{"d_shared_expert": 0, "router_z_loss": 0.001, "beta2": 0.98}
Below are experts of layer 3 (counted from 0) of a mixture-of-experts language model. Rows are named router (the router's row for the expert), gate (a neuron's input weights, with its number), up (a neuron's input weights, with its number) and show model dimensions 0-127. Each number is 128 + 24 x the weight over its row's rms, rounded and kept within 0 to 255. Numbers have three digits each.
After each expert's rows: a language model's description of what the expert responds to. This comes from a sample of Wikipedia text that the model never trained on.

# expert 62
router:142092116124140106164125120091114145123127175141174147133107105153131139111144139170165116132140126113127155121131114131140135106106073121158158075135113138171137120159127123162154157149166138147140112100132159157181157134127112136155130154120068110144142103159094116132156107125104104151162134100093138109140134075167126158115146111127153125089174123177147129094120137143167143118123
gate1:137096122118151107154131125128137169152188126093096134158142124164115128132103157165147131110132160141101168136108094117129115141079119109131132097128167136103130121155137135127138113120166135146126142111109116150144119199105106084119156179143096120142107162112104137117144130172127108153171133161131130095131121119162114097152134161133137144111130108111173153136098113177086157077123
up1:166151128148102157119136128159150104109062155138124120103107137122158146149160108116096142146144100128096094122138173140119153118145075130138121151127083102162142157082093129140124115151137121152152116161131153117118140083139125155118115100127163118099153130136158160127094102085115169089096138119110130136128136117103167164094137092122102095141128119113095088137139145089148104171124
What it handles: Word-initial consonant pieces. Short consonant pieces starting or inside foreign names and words, especially Slavic -sk-, e.g. Swarov-sk-i, Zelens-k-yy, h-aploids.

# expert 20
router:170109090133139109150164103115120131118142145148145126107116115152093125104172120147171132125147126098122162106158125140135155098105096141148138104106139129163151137156103120143151160136141129141162082106117158153145168179120081119139114142097124096141153116134121174157150129136111111162160156126122135091148147098120113144114145130122171124109166114150164179097077148141158182110111
gate1:178135153130150124134128121150116128099074138141111099127091119140163165123124098175099157178188150101116102116122137121144144140159109076140148139130120128100107148114125137154108109139132098148122132134124158140125136171150171130127119113125106117136182124151132123199127165096116106099137143173072097137094124108122161128107105109123153132112154124136129117105111100164169104149127
up1:130123082110118121122115098056122149092102142132146156152125133138119128143141124102146122136089130096099153135159121115146150117081134121133155085121106096120110121154085138146094131152110134126133166140110178189147138158117088100137102154144136094115094124160130132100177074103156118109138134123108149139146114103132107159178164136122123114121075151161127144091111125141118150139112
What it handles: Prepositions in titles. Prepositions after a noun, mostly of, in, for, with, in titles and name phrases, such as Envoy of Sweden, Siege of.

# expert 43
router:145105122132133115148127095101106118109136142139132094113082080152091115116154106138160100117144110113117130099133093144147177110141097151142158099102111172164131131118109100156155173135164152157164105107113135138137164152118091135171119133114089136139136098148109123155139125090087085137135168139095136119148157104161107145107146139107157114086148139148163178123108149127135174128112
gate2:131172140157124116146077110136102126090097118123131119158088158164139153144136116101159120102143103163132119143137100130096130139158138130099116122096112172133119096131146131149187128117155159145119132173082144151153125174131081160146157137151085108132116138116145095164126169131150148094098132113151135138142117117091130118162117112106153072095122149109163138113120142078124149113115
up2:103142111144153124133165112151129146125155166121116109169170138115123177125148145101127141128118145128149139127104145141116144134132120119165103116146148126117158187118135139114137096148134077066140121148118070113126111136147148130113093123081101167146165158165133128120116095161187103139120069107119116095110102141134118125131084100136095176141131100114080139156128145138118129153131
What it handles: Months after in. Month names in dates, mostly after In or in or a day number, such as In March 1245, 26 August; also table-cell spaces.

# expert 49
router:125114083136138122161127099107113126131147159173163111149099118138126117099152108173151121136155123126119155122160126140143132094123123158172133106088119128177149118154115105146133162148137151164167093108091147131144140138104102129140112132098096110136145090150121150163137124128103109161139148111103155126161147093161108147119122135075156102109163119146148185075099144155158167094126
gate0:127110101108156138133147108115125129105158112163115155066131111137117141141110128092135096171139152117118099104140099109158111131141089118182166110123141187141107086138126116108170192124132102178165102119144120098157137136076126136114159140124129130142140140183142165112131113165142092151135129119114109111141116148117087121149125123082158127137128125141093169118110126117153165126142
up0:123114128133217138153101180157152152119140088146089117136133155106123114153118123168094092073099133108102100151128089150133117087108136086178123092142147143135129129139101157081153132118098104119148085109115123138128108122092141127154136105142148151119163127120127132090120118116141168143126121125108133097140081153122128105142117137121134160144096144120120131135127075148105159102141
What it handles: Initial capitals, parentheses. Opening capital letters of names starting a sentence or table cell, such as S in Sakho, B, K, and opening parentheses.

# expert 52
router:160120091125136118146132093102125123102158137168137109131119104164106119103141109139157126126145148108114140135158122124153124115140091115162162086116126135141119074160116123159151133169160149157146107100139143122153159137112086152154123128106128099164149111169115185160179134135092098145166134120099148111131151123151103163117146159084133138095140150145130174091095149158156139091109
gate0:160166126127093135136121117105122139147150169122096121108117133137116161059144092119118061131125137120149126121123128114154106120124120088149119069139115109150142126180109120144104131141128114195121155116072188121129127121097118108136128138101144115163102142159139161126148155108096096145150065110105162131146130138144129137158114136117149144150164105140118163119097155125136156138114
up0:140140118106105125145090105102106113170117103122104121135126116144116129095109077120106120120071139147171143108098148091133122118102137079170122123130103157147128181137096107089097150163095121118113129144088140108103122098115105107122147131148128138147059128125143141126144144110116142124113105083110179138131114138133137162197108129076127135166138094145132139109135127134111162156108
What it handles: List and field separators. Separators in lists and infobox fields: colons, semicolons, slashes, bullets and table pipes, as in Taiwan / United States, Coordinates:.

# expert 15
router:150098092115138136163138100093108135106097163150139088118119117112129126123168121157142099115127107129093151123150120124170133116120097145142135079122123112153126116110107119156177155162151141166147111135125175147160167150081097101167141166084099106145168108141136153157180114139103111126148140117120145090132150100157120143126159107104154105111179143131152153108116159151140143098139
gate1:105126153121108117128142099098092127110153120125124141150087114144120128092178103164164100159128114118115173133142083159160144115137100131119118098119143122124144122131162146157166110180135113115122137123133142142126111143124113116138077126118138100184161120180090117176125084153111144107166092118119110170100079107121093150134111107131153152135167145150145134104102100119162106106133
up1:127153099138132106134170102151134096125167123127137138093136094131141090122098145147086111114141162150148133104118133137097182173094096144150140152132127160104144119106092107097138118075119143175165105115130125157142131158139103165163153086126146106142123106158153163147114144130141133152154141076097107130163118134122143127111151154114150148107065148094125153139093106157126149123124
What it handles: Lowercase word starts. First lowercase letter or piece of a common noun or adjective after an adjective or "of", such as v-iewpoints, c-rowds, d-ocument.

# expert 30
router:137111106119148133143126126111126122111112158138146085131086092186106118086132092130148110137159137107115145092141107115172132112128121141138131092106146140153142102138137091144163186183147134119115095080109150142117146128116090090134106154121090116147178106154106155172134133143119107161139150108104139116141158104153126166125183119101125107110165119139154142116104141133131169097098
gate0:133133166133117169151116112153127104111114170095124107116135125140131140119168169151141090092136156115186158094093087132177160147124129140098123136127125146112161106133137150101124155114106118155138104163133155123124157104145110109162169109124089118174145127129136164139093129082126108144127115115148128084149105127145157153125155072132120125140150145152099109090119196147119134114109
up0:115090175119113153127111122122116086092143148103124120152143083134095119143114115115159107133169141119147158100119098105128134128113134104162117162128137193129099091129115111094096134166121129124115127101187115104082132095150148165158124118107094117163107138082174124149142119095119106142118118084133061119127135104126127158144151101105135169126132120099109117135112136126153127161099
What it handles: Mid-name letter pieces. Single letters or short pieces in the middle of names and words, often g or og, as in Harrogate, Georgia, Winograd, Legislative.

# expert 19
router:151109109129158127165149091134108144099125161147144096129113115155133098097155120165183105132142123136124154099146099132140123095091118138137152127116127134156161128172132095152137164184165166119132106102093158130145154126131097098149098152130081103155146124157098153155147102119110110122160133131130138096107150103132105131108159140085128105114158152158163145114090151154146163102087
gate0:151090095096154142107133175110130160084168158149116132130092145108176156095183133173101115162115110121150113113111142143123140130151127149172122126123087143066139100136129150146119175130134106107123161122112130094105118152174095117151114130097080130150162145148128117113099130095161130123114118145130129100100166161159095122135106130101113141121126107175137114141145111158128137129143
up0:130105118141103110130136084159117127118172130104169120142111124092157149058099113185129145125105096094160121117130143125138153126137129176140111139096136092114157143164117117214145161160105128128116110139107143121130132144146135115154148111166116147155124114106138154126129152110175106124131170120113134106114113146108090111114128080170115119134149130095153123131136131127139102172080
What it handles: Name-initial capitals. Capital letters opening proper names, often after O', Mc or a hyphen, such as H in O'Hara, Hamas, Ch in Chivenor, Z.

# expert 3
router:139110109119147127155146134107112121098126128135164128115094111135121120113169118118173112131154115138119149099141097130151140113138127152149160105118123141142130117167108103161152163165154147154170099113099165159158159132100094118149097162103086103148141115179131156132174112140132086155150149142100140138155155090144122151105162135107160125093162149160173168114109136162132168095107
gate0:105140113134121128110126132119080080132157123105109104126148109118124174144163120133100113091110113149126125124134141147116126132131109144108142167114081091083112086191110090124126147130159094156173159084147175105118113139145095109115144103094134131149129127114128147126151107134121112149126099124158130126165071150168129106108098130109149145072134123189123092128117116135115109087128
up0:106148115129127164121115142148103133118139129122122091086133098128156140142140155144117110101123149144092122129135149138152107146127122097143100141144109064111139077182142092118159133130147083146189137141148152130146122120110119114143133059129135148177137142117137106128144135111153104131135122105128134146157093141139125087091150106106153118088157095176092114143172124130119097067105
What it handles: Table numeric cells. Blank space or first digit of number cells in wiki tables, such as population census rows and league standings; also word-initial pieces like p, P, M.

# expert 59
router:174111086122142110147130094136108119115144145141134112138108099141104128103154109151146109116142131114090136088173121128156156097143106152159155100117140124188160092147085098141184174138157154158132119110095146142161161140081117108135131142115097140134158125141136160132140121136118122138134113110060122098161140103152123159111166123121134133110152145161149149132105185129163144124115
gate2:132152109090120086111097168140085153153121120138113104123138110126094121082114130132112128096169137125118151082160111108119092106134139134114176125143161131087135113144145158161155173131129165120139132130160157130166120165096108096128129115112109097152131090094127176141164131137146095138121102111124135171168109160163113146170124131103135160105114122184123115134146171116126122158111
up2:141141134133134141138130107086153066115123146103138138119170149092096098101097100099117099152081183121137131115131134125124138151096120139147120117108130108138091091106089106132132174184113132168107145115130161164142093121098137144153176113134134133143089128157135110104106129127123119129119156076080148133159159125126101075105160140115116143161127110104148142103095115147136124134091
What it handles: Derivational word stems. Word stems before suffixes like -ic, -ical, -ician, -ology, such as polit, ec-olog-ical, suic-id-al, Democrat, minist.

# expert 5
router:162114133125128134152134103107093143117132130179125130123099088145113108087164113141164107156149107134145140114158114120127132117104120123153164123091093117143153128193099117133148161153153142118138110100076133138140145132114086107159094144093103122135148095141117150162163128114101098156143152127087144102152168092144116174095156143107135113102158151124135163090101141115169154111106
gate1:131137118123120125120091135133091107112126145142182123084123103124138127151158122128170123149150129131085095116135078120155150108129094137164140123095120153143076118133091110163145086119145150133141114110113166095123122105142156108096129171154099135113112086137122204167115150091148137164184145127087099146136133157131150137153151119110140137109122168164094130152130133111111122138147
up1:088107159133105125095098138133080147118098144177159101102113090136091122164124133113128165178110150123145126122137091114120150112128103133167125138119104137117105112148099098136108117122159131108111131118118131121129123110157109101136105127113140139119083111109127156140143166081144154121163164192116104193125100133093126106136155139125152146129120154187105111140134091113084143116167
What it handles: Capitalized name openings. First capitalized piece of a proper name, often a single letter or syllable, such as Per in Perry, A in Azerbaijan, Car in Carol.

# expert 22
router:128098099140157129154121102111098158118163157154130130103098116160130131087143084125138110137158100111088169095151123144141131105102117114162127100117122130157153131150117105127143154144164143136137092106129176113180140114094120108142098171103100103171149096147099153150154103130123102157124122109099154107153147091131106166117137115112178122115120104142161180096131165119141140093106
gate1:129116113154105103146092110097106083118149129141070133106106143121138116135169152122127113153121180139101136139123136136150153131126103081103142137150101112133140150127140140133136119080094171133146100117135143143203155144110148139109148121109078153127133115163096134152131130102128146109135118137149159102119069163126157092179106101122154149143131112140116173115167135138125142183102
up1:124116156123130141107103092107115175168119097086083108151130136118110118113134158150120131093128145104110134130146184090096087143131124110158151101172120119124123143130075078144100157112128123106104116129128177092104149106088154132134158127136108171149123129109174112104196132095135143102130142184143163152156114125145105128136136139113139105105143154136148162139115144140138107130115
What it handles: Word-initial single letters. A lone first letter of a word after a dash, bracket, quote or line break, as in —broke, —between, Overview.

# expert 14
router:142112087105137100153128109133107135132140161155154093106083106160134147096177107170159109154156134112117136099138107135146122114152124158165138103106112151154162120144117103137159161160160122136152110126127143151126144160124104112147120161083085081163145106158100147162144144121127110136129147120120142113128145102163101153118160138118136109099186163151179141101107143124166164095124
gate9:095122147095132175108154100125107112116116158134099164155083082132094109125117135121107074103171154129120114084149126120093124122121118139162137117122100150148122146132125128154155146101134128133109126123121171109111143151108123127130119152099123100090111096119060112137094142090083111144138166146107138099118163111131125110159122095151154105114120152105144165113137146079155184154146
up9:095131086093116147102164107161123105159129117145151152124073087129133141127121148126105119150193133133092109102147153119113113138162127152103146053156085135152135161101116130127098094088148098124118133138155121110110112137140145111164113162134142125105127104154096121127098117114094161181114160159114108117121156142137123128109153094153154137135097169083144109147147140113111104131122
What it handles: Foreign names, month names. Month names in dates, space cells in tables, and pieces of foreign names, such as Riy-ad-h, Kundalk-ar, Nagori-č-ane.

# expert 18
router:141082114084132115120132106109078123140129135177154105139095087166103116102150117140139109121141127110121130102123138123165128096121105103162150092095127128144146118169133109116139151155158166150170098105078134165145138155111100095139115146096074102151153117143123143142163127147107124170131154157112181115154161121151119123123133162096159124100150115163159139110108144141137143094101
gate0:142152112141149131140145075104093095139175142148107124102100124090126173082125132140144129135132118135127115106123165143150175137088083112172099136162135164169107149090135104092109121084162119157146071133130141113144097102099135160131113130071108099166175116109139160153150120108120152142081107110118122103142122112118124119130122110130121086155144117150119147121124120134140131157144
up0:123086131156078135158172139133148127150114100155100160106090098130134131173160105139136168121124121109124117132151138115090140155108143130116128140136131143101149113129157117157118151098146172113104161108111186136143108164147139117164132169130145131153100129155117117122138146186129100108118125109085123114098127151163161150107085123127176119144157159103146141140065151117167114107141
What it handles: Mid-word pieces, line ends. Second parts of split words and compounds, such as ble in Double, Time, set, ames; also line breaks ending table rows or list items.

# expert 42
router:156106123118156112166142117110118143139151155171156091133112105167128100109158120159160114141146131111106150097125109131149124123130122136148146095115103126135153085153122108175156165155169116153166100111096135142140154156105091131142120151099089117174131113148116163168147133129141077167155154109093128106147131119141115147112134123114128141088150132148159146086071136135136171101090
gate0:130143141077151090129118120147102109110121103108102072124115081164107124148160125118129137113135100126110125163139140140168131129086133178187125149135116123107141116125152090163181094115171176166161096091172156099134190142149133136106109142152122100117149124143092113134098156115143132118122094077122112121143131131115116152115145126119138112093145100120132127123141154144130106107109
up0:103104138133174096130137161134130130108155114101067149089162099128144105167151122125140161139160101173086142140129119133152090141106099100141128122135123126102128095144165141139165090088129151150123152159163116077114135151134126141099098119181143127162131146160122130106108108112151120098129110115184153133115129114136114130140139080134108127092106138107123112082141141116096149076141
What it handles: Connectives after names. Function words and punctuation right after a name, such as as in cast lists, who, for, made, and colons after club scores.